Weights of a small mixture-of-experts language model, trained from scratch on English Wikipedia: a softmax router.
Below are experts of layer 7 (counted from 0) of a mixture-of-experts language model. Rows are named router (the router's row for the expert), gate (a neuron's input weights, with its number), up (a neuron's input weights, with its number), down (a neuron's output weights, with its number) and show model dimensions 0-79. Each number is 50 + 12 x the weight over its row's rms, rounded and kept within 0 to 99.
Before each expert's rows: "gets" lists some tokens that make up at least twice as much of what it gets as of all text; "comes before" lists some tokens at least twice as common just after its tokens as in all text. This comes from a sample of Wikipedia text that the model never trained on. Tokens count by the router's weight.

# expert 4
gets: "\n", "-", "\n\n", " |\n", ")", ":"
comes before: "\n", "-", ":", "|", " (", "\n\n"
router:49 51 43 38 34 62 55 39 63 54 53 54 60 41 64 43 45 40 57 45 45 54 58 62 34 47 68 44 71 41 62 60 56 57 52 72 59 34 36 55 56 44 48 56 58 55 47 50 40 44 62 45 43 48 22 57 30 44 48 48 49 42 41 63 48 43 56 78 59 30 63 27 58 48 42 54 50 30 27 73
gate22:55 54 42 50 53 43 52 68 57 53 45 61 61 36 87 29 52 58 72 49 28 48 49 32 51 68 41 41 42 34 53 52 46 54 56 57 50 79 56 35 46 42 61 33 55 37 48 47 41 49 53 54 37 39 38 36 66 64 52 53 54 53 51 43 67 48 40 44 52 59 58 52 71 33 54 42 56 33 55 30
up22:46 49 65 59 53 51 34 66 38 58 47 64 45 71 38 62 38 56 51 46 57 48 52 48 57 37 55 58 37 50 51 30 71 39 45 57 41 50 56 22 65 45 59 47 20 24 53 27 45 46 54 53 33 70 44 34 49 37 44 45 37 54 44 74 45 51 53 55 59 51 50 57 61 39 53 58 40 44 45 36
down22:50 61 45 50 28 64 25 74 71 60 48 69 31 48 32 65 46 54 57 65 49 56 34 39 52 44 45 50 58 52 53 56 36 54 33 68 68 54 51 12 74 64 56 56 41 59 48 52 73 42 56 47 44 70 29 28 73 46 52 29 20 50 28 53 43 23 49 37 56 49 56 61 47 55 59 47 78 56 43 53
gate23:57 34 53 48 43 65 60 78 65 35 47 51 34 66 43 44 52 28 55 51 73 50 53 58 29 15 35 44 51 59 48 60 47 57 60 47 46 59 34 47 43 71 70 58 39 59 30 63 65 53 48 54 34 60 64 45 44 45 53 52 47 55 49 50 48 48 59 35 54 50 52 53 62 60 43 42 42 39 59 48
up23:73 36 35 69 60 68 51 56 41 44 52 47 48 37 70 40 32 57 62 47 51 48 62 34 42 44 46 28 38 53 51 44 59 25 64 61 54 52 63 60 41 36 42 50 55 58 38 62 58 55 47 44 56 41 44 64 46 71 59 47 43 42 37 58 33 65 52 55 73 56 53 67 33 67 39 63 47 38 33 65
down23:39 78 60 46 39 53 30 39 40 63 39 52 48 26 53 54 41 54 55 54 41 50 52 50 49 57 64 50 78 32 35 46 43 50 22 52 38 51 70 68 47 57 60 62 56 56 68 40 42 58 63 51 46 49 48 45 59 61 43 22 53 68 52 50 63 44 56 45 61 23 56 59 49 45 50 48 46 42 42 37
gate24:25 36 70 59 28 46 38 61 75 78 53 54 25 65 51 50 43 32 48 39 33 47 58 48 49 52 50 62 72 59 42 71 49 74 49 41 52 68 55 48 45 59 65 58 44 42 40 36 42 44 55 36 33 58 60 45 44 65 40 52 53 56 65 32 39 12 58 62 43 34 55 43 53 54 44 36 66 55 41 56
up24:55 53 59 37 46 60 49 50 44 62 41 67 56 49 64 20 55 68 51 50 59 55 47 33 44 41 40 31 46 49 84 60 44 51 60 70 47 25 53 48 52 60 52 48 68 57 44 64 65 48 53 53 55 71 40 71 65 45 35 50 24 47 48 43 51 64 52 24 65 53 60 52 33 66 57 41 52 44 59 51
down24:58 52 47 59 69 44 53 55 56 62 52 57 48 41 34 35 47 58 34 54 45 41 37 50 52 60 69 65 38 55 54 25 56 44 38 36 34 37 50 45 43 58 53 59 56 32 44 47 74 44 44 57 49 46 46 58 52 78 53 51 44 55 43 39 47 62 44 49 26 22 65 51 35 52 52 59 57 38 58 64
gate25:77 63 50 47 55 99 41 47 53 53 55 68 53 45 68 37 66 34 66 55 80 56 27 41 63 67 60 50 54 59 60 63 53 42 58 59 61 30 54 50 66 37 46 53 14 48 57 61 48 49 45 64 64 54 61 62 63 20 53 53 60 64 53 28 56 51 62 71 39 46 61 47 59 61 44 42 33 47 40 61
up25:55 56 49 28 76 39 44 43 62 50 45 41 47 43 31 49 33 40 47 58 23 43 61 64 62 40 48 45 55 46 42 62 42 46 60 28 58 57 33 69 52 22 52 54 30 35 60 70 42 35 48 51 29 32 37 46 45 52 56 43 44 63 51 54 42 52 63 58 70 53 66 56 73 62 38 49 39 45 36 36
down25:75 59 55 51 37 47 47 47 46 38 48 76 56 45 51 51 56 40 56 34 41 36 59 46 64 30 65 36 66 58 47 46 32 43 55 32 39 46 50 33 36 65 73 57 53 55 53 72 44 41 38 60 38 54 61 88 50 63 66 24 51 40 62 55 43 56 58 40 57 22 29 48 40 46 50 36 25 58 74 63
gate26:70 60 48 43 54 50 32 39 57 36 38 36 56 46 47 74 43 52 53 38 47 41 42 32 35 46 46 38 66 42 62 49 35 50 39 30 60 32 36 65 66 45 48 60 46 46 41 61 65 52 64 28 61 62 35 58 48 49 57 51 28 54 71 64 53 49 39 50 40 33 44 39 53 24 34 52 59 53 48 45
up26:44 49 30 35 45 38 48 39 58 60 38 40 37 52 53 40 30 23 67 69 78 43 44 42 42 58 49 35 74 66 42 59 50 41 57 57 52 48 53 63 42 47 55 53 49 62 52 63 44 61 52 57 68 38 47 41 46 43 66 52 62 56 54 81 34 54 69 59 39 55 55 46 59 53 72 53 45 70 56 42
down26:42 73 38 55 39 47 56 52 56 52 54 46 62 38 26 60 53 40 47 47 51 49 58 46 75 54 59 33 45 30 58 50 60 47 54 49 28 32 53 48 49 19 36 31 33 54 50 59 29 39 47 23 27 40 53 50 22 44 67 39 55 68 59 57 67 55 39 43 53 64 70 51 49 71 49 80 46 53 40 39
gate27:43 39 68 55 39 38 66 31 74 33 56 66 54 46 66 45 50 25 48 42 50 74 54 33 36 46 57 32 56 26 57 61 40 56 53 53 47 46 37 30 51 49 39 56 45 78 18 86 56 50 50 54 51 47 63 59 45 56 41 51 59 56 46 37 25 46 45 75 34 48 48 42 70 38 46 39 37 47 20 46
up27:52 25 64 50 69 44 63 63 46 63 61 55 51 63 55 50 68 32 50 52 34 42 57 72 41 36 69 52 55 63 59 53 40 55 46 44 48 68 52 56 51 44 42 71 22 19 55 51 47 60 36 65 49 53 50 41 40 54 51 43 49 51 71 61 56 47 53 59 54 51 60 41 43 44 50 59 58 46 42 55
down27:43 46 45 48 47 55 43 51 65 39 42 44 45 53 53 60 64 37 53 54 49 54 34 22 63 68 39 55 48 79 32 59 59 47 56 63 42 41 53 51 58 45 40 66 60 40 25 38 45 52 61 34 37 44 52 30 51 40 50 26 59 54 37 25 50 21 35 66 44 69 42 55 67 27 41 47 67 55 72 38
gate28:59 54 53 37 56 55 69 51 68 72 39 51 68 44 44 56 64 44 61 42 44 25 32 43 51 59 54 45 58 71 55 48 44 40 52 57 48 37 50 69 51 55 35 56 46 64 36 57 42 56 70 53 47 49 67 51 61 65 63 52 55 67 64 37 43 82 46 62 44 61 60 44 62 35 59 71 45 41 48 38
up28:54 32 34 65 35 82 68 53 41 56 56 53 36 53 71 40 69 44 54 60 48 52 58 44 49 46 31 48 66 17 26 46 50 62 24 67 39 49 50 47 46 53 53 46 41 48 25 57 42 32 51 48 40 38 59 40 46 60 35 58 49 29 44 50 56 43 69 49 57 63 46 48 57 38 34 59 70 65 35 47
down28:56 22 53 45 49 61 42 51 50 65 60 43 54 53 56 45 58 46 39 52 57 42 57 45 57 42 54 55 34 48 50 38 36 53 56 50 53 33 68 75 49 64 68 58 24 50 47 41 29 54 44 39 54 60 55 46 53 62 35 62 70 59 40 70 41 50 52 39 48 74 34 68 65 31 69 45 61 44 40 34
gate29:48 54 30 55 67 31 48 40 47 44 54 43 60 41 57 56 51 42 52 43 53 51 37 51 60 53 60 61 58 63 26 42 37 44 64 43 58 51 47 41 54 55 49 68 55 65 59 58 62 46 61 22 74 54 50 59 67 48 82 54 29 34 57 48 72 47 44 49 53 29 07 41 28 64 72 55 53 52 44 59
up29:35 34 72 62 58 32 50 53 51 31 46 61 46 46 64 75 37 65 21 53 57 47 49 46 54 20 51 54 54 51 55 67 55 59 29 44 59 38 55 63 55 60 47 45 49 48 62 58 40 52 48 51 28 52 63 65 50 39 58 51 45 37 27 52 52 76 61 61 65 45 48 34 44 66 49 59 52 60 50 36
down29:40 68 48 80 63 48 41 54 46 67 44 64 54 57 48 32 73 60 40 57 38 48 40 31 60 65 62 56 45 39 51 53 58 45 36 36 61 35 46 86 60 52 42 32 40 67 52 59 35 58 59 48 60 50 58 49 23 48 49 68 53 44 56 32 57 43 56 62 51 26 54 45 39 60 49 56 68 51 43 24
gate30:51 54 63 46 68 57 42 82 65 58 54 44 42 58 60 54 53 33 71 52 55 34 40 41 81 43 59 69 32 14 41 47 42 63 34 84 63 39 59 40 32 48 48 43 39 20 56 31 57 62 55 51 69 62 73 53 46 47 59 50 42 27 46 46 46 29 45 47 58 48 69 53 53 45 50 60 24 57 58 19
up30:50 36 55 43 37 46 54 53 60 50 40 40 57 31 58 51 38 57 70 56 66 43 59 42 61 51 63 35 63 41 44 80 63 49 44 56 63 38 49 60 44 38 55 34 50 43 44 52 43 60 27 49 39 37 44 54 51 55 62 53 33 43 34 24 60 42 64 49 53 41 70 40 59 46 34 59 52 39 54 61
down30:35 48 42 55 39 37 33 38 61 49 46 37 57 58 28 63 44 50 60 42 42 36 51 50 44 74 67 41 78 60 41 70 36 44 49 32 47 61 49 90 59 47 44 61 49 63 57 44 28 41 52 41 45 63 61 58 47 21 45 26 42 47 48 34 34 34 39 60 42 59 50 48 37 38 53 45 48 47 76 45
gate31:61 65 31 58 46 59 46 46 61 61 41 51 56 36 70 29 36 52 57 45 19 56 59 70 34 50 24 57 51 50 72 56 79 30 62 26 64 41 57 59 44 53 66 50 53 29 57 64 62 39 61 50 43 56 53 80 46 60 51 53 37 42 27 38 38 53 31 70 36 36 49 41 50 52 53 61 30 47 66 58
up31:58 58 54 41 64 48 46 45 81 10 42 73 43 53 75 44 54 31 51 34 25 46 54 55 40 53 33 41 50 29 57 51 70 52 49 43 46 48 52 46 51 63 67 28 77 37 57 32 60 53 50 40 48 44 47 45 64 53 41 51 49 47 39 39 25 69 29 77 55 49 47 41 16 46 57 30 68 62 39 49
down31:58 37 44 38 58 44 59 48 51 63 50 57 59 59 61 44 60 67 61 62 40 66 70 46 44 69 45 56 55 53 62 68 33 44 54 46 54 52 53 50 36 73 53 51 70 19 40 39 46 38 67 48 29 50 38 63 50 72 51 49 64 52 28 53 57 64 38 71 34 38 67 62 40 44 73 76 42 72 48 78
gate32:56 41 29 39 49 91 28 52 43 49 66 66 65 49 25 61 36 30 59 47 59 36 62 45 46 49 47 55 55 58 51 83 28 45 57 30 45 56 44 23 50 49 56 43 60 45 48 37 42 65 38 47 48 59 59 60 66 49 41 45 43 51 58 51 58 33 45 38 41 44 53 72 30 49 69 35 63 34 21 67
up32:75 33 43 47 67 50 47 40 52 50 64 65 58 48 37 38 46 44 63 74 43 72 39 59 59 36 53 39 35 60 51 57 86 48 48 55 48 51 52 53 48 56 73 58 48 69 66 51 56 58 37 22 51 43 58 57 56 37 43 52 69 43 43 45 43 52 41 63 42 61 49 81 58 50 66 36 38 48 21 38
down32:37 54 52 59 54 43 23 54 63 57 62 26 54 41 42 57 56 55 49 32 49 64 67 33 50 28 46 52 52 40 57 46 51 57 49 52 34 23 34 27 68 28 56 39 44 42 59 60 35 60 34 62 39 46 39 39 58 62 56 75 62 64 48 41 47 46 64 40 45 38 60 64 51 54 66 61 51 48 29 42
gate33:53 58 48 40 57 57 48 48 51 49 31 44 69 52 60 38 49 59 63 51 54 39 58 24 64 53 58 59 64 50 31 44 52 62 51 46 40 44 45 58 39 69 53 63 47 42 46 51 45 33 38 66 44 54 43 65 55 48 48 49 58 32 62 52 78 70 42 61 52 51 31 60 59 58 42 59 50 71 74 51
up33:59 64 48 61 64 57 39 58 50 44 50 64 42 70 45 23 64 30 45 48 46 49 55 50 45 59 21 61 45 53 21 67 73 58 51 65 34 56 53 45 41 59 32 51 73 47 43 51 45 49 49 46 54 66 46 61 32 70 55 49 51 34 66 73 52 40 22 55 78 48 33 29 49 52 43 61 65 53 51 53
down33:36 33 68 61 31 63 51 43 47 55 50 65 54 55 46 44 52 52 67 28 58 33 36 38 33 53 57 68 44 62 55 81 51 63 44 62 53 50 67 55 48 58 53 28 43 40 55 36 53 68 57 39 46 62 34 43 60 51 68 55 35 53 51 52 52 52 36 47 48 45 62 70 46 51 45 63 49 42 60 53
gate34:68 56 72 56 60 46 69 48 58 43 73 35 59 55 65 50 43 30 45 55 51 67 40 70 70 48 38 59 62 46 51 59 59 38 40 57 52 53 36 37 42 54 59 61 36 30 50 38 37 37 29 21 50 31 57 50 35 65 58 51 54 47 34 55 44 57 45 52 51 55 67 64 57 34 48 59 44 62 51 59
up34:29 47 33 57 58 49 50 53 39 62 47 52 39 25 63 55 68 54 36 45 53 57 36 44 45 38 31 63 44 49 47 51 49 57 56 62 51 59 31 24 44 62 62 38 76 50 27 62 63 58 33 35 37 39 57 36 35 56 64 51 64 63 49 42 64 34 42 32 41 37 54 55 59 30 49 47 38 34 67 37
down34:45 64 41 41 51 47 63 44 44 52 53 45 37 77 65 46 44 33 52 49 52 70 50 64 73 38 50 27 44 58 44 62 31 52 51 39 40 49 55 31 57 23 43 73 66 48 76 50 35 60 35 47 44 68 56 48 50 43 54 51 41 48 50 55 47 52 61 47 74 59 56 49 58 49 70 33 40 52 38 69